Below are experts of layer 6 (counted from 0) of a mixture-of-experts language model. Rows are named up (a neuron's input weights, with its number) and show model dimensions 0-255. Each number is 128 + 32 x the weight over its row's rms, rounded and kept within 0 to 255.
Before each expert's rows: "comes after" lists some tokens at least twice as common just before its tokens as in all text; "mostly gets" lists some tokens that are sent to it at least half of the time. This comes from a sample of Wikipedia text that the model never trained on. Tokens count by the router's weight.

# expert 19
comes after: "\n", "==", ".", "===", " The", "The"
mostly gets: " also==", "==See", " ==", "==History==", "s==", "==C"
up1 [ 73 100 133  94 124 165 128 146 122 147 115 104  86  81 134  86 134 112  80  81 132 104 167 146 118 141 105 145 141 161 147 115  82 118 151 151  98  42 145  70 188 188 192 115 153  94 135 124 108 169  90 138 117  88 109 208 117 123  63 159 164 102 148 147 154 159 127 157 116 165  75 129 145 142 129 121 189 210  97 144 192 147 101 156 133 130 115  63  91 132 207 130  83 145 136 161 137 105 149  99 153 135 155 114 195 129 126 143 105 134 135  37 103 163  80 166  62 145 183 169 112 124  97 146 159  88 110 117 155 163 148 168 102 182 168 109 132 178 124 176 132 139  66 163  91 142 163 163  74 114 122  85 143 148 115 107 149 160 142 150 150 111 162 155 122 143 134 122 139 122 157 109 113 228 149 116 149 152 139  91 138 101 123 136  82 207 142 105 136 129 120 132 156 101 137 133 230 109 125 141 108 108 124 145 157 106 110 179 122 127 126 128 104 113 158  94 133 115  96 114 104 105 125 146 115  73 103 164  80 140 137  72 145 115 194 121 148 135  86 117 129 153 167 111 137  86  79 112 109 142 148 122 150  95 137  83]

# expert 2
comes after: " the", " in", " of", " his", " their", "'s"
mostly gets: " Sciences", " culture", " them", " operations", " Olympics", " law"
up1 [ 65 147 138 159  83 121 109 179  93 116 160 125  83 153 165 180 135 171 136 219 116 152 157 160 131 170 141 156 139 122 201 105 135 116  97 101 123 167 110  72 109 121 134 113 199 116 132 121 156 134 141  82 105 165  45 136 220 166 120 117 124  98  54 113  78  90  35 125 144 134 103 107  95 139 122 152 124  62 140 107 109 134 153 129 109 169  82 109 163 109 103  61 102  85 149 139  92  99 126  88 118  79 132  96 127 127  91  77 135  76 185 136 149 115 190 169  82 115 117  89 118 174 136 105 101 145 142 170 120 105 134 137 142 140 137 109 124 114 151 174 150  95 132 132 157 125 109 134 144 150  99 135 143 133 168 164 149 176 214 166 135 129  98 102 115 107 159 122 119 118 163 213 130  90 119  89 129 130 145 129 144 179 111  95  67 127 110 203 119  81 141 184 150 138  95 154 109 157 152 150 104 136 109 134  85 159  96  79 154 155 101  95 130 148  89 119 115 157 114 142 102 101 149 127 174 155 166 124  93 170 187 155  98 114 105 119 133  91 110 164 140 137 106 110 169 123  71 130 142 146 150 127 160  94  85  62]

# expert 18
comes after: "\n", " |", ".", " ==", " =", "==="
mostly gets: "\n", " ===", " ==", "–201", "\".", "ation."
up3 [110  95 124  72 129 132 123  89 127 139  89 162  84 126 101 131  97 159 178 132 160 171 105 109 126 140 117  94  89 128 116 165  74 162 156 153 117 142 173 132 128  99 131 155 152 126 160 132 118  94 103  84 139 224 116 127 140 140 150 149 114 105 116  61 128 139 128 124 121 163 105 155  86  94 138 151 158 154 137 127  81 200 167 141 114 107  99 130 158 120 154 147 145 150 108 112 110 127 157 186 140 140  38 173 167 103  95 114 109 133 181 143 161  67 156 106 134  88 160 144 117 152 143 152 108 138 138 176 146 159 118 118 112 158 119 167 127  94 169 200 126  42 122 151 121 127 186 104 132 102 151  94 129  76 163 105 136 117 120 119 140 138 163 114 125 154 169 171 134 130 174 122  85 124 138 181  95  82 116 140 133  64  72 120 116 124 110  65 143  99 159 117  84 120 121 112 143  67 179  90 130 131 162 139 110  55 110 100 105  91 122 111 156 106 146 112 123 122 150 123  98 157 149  99 180 164 198  90 136 138  97 151 155 152  85  31  54 103 201 147  42  71 167 137  89  96  91 104 131  94 128  99  71 179 131 164]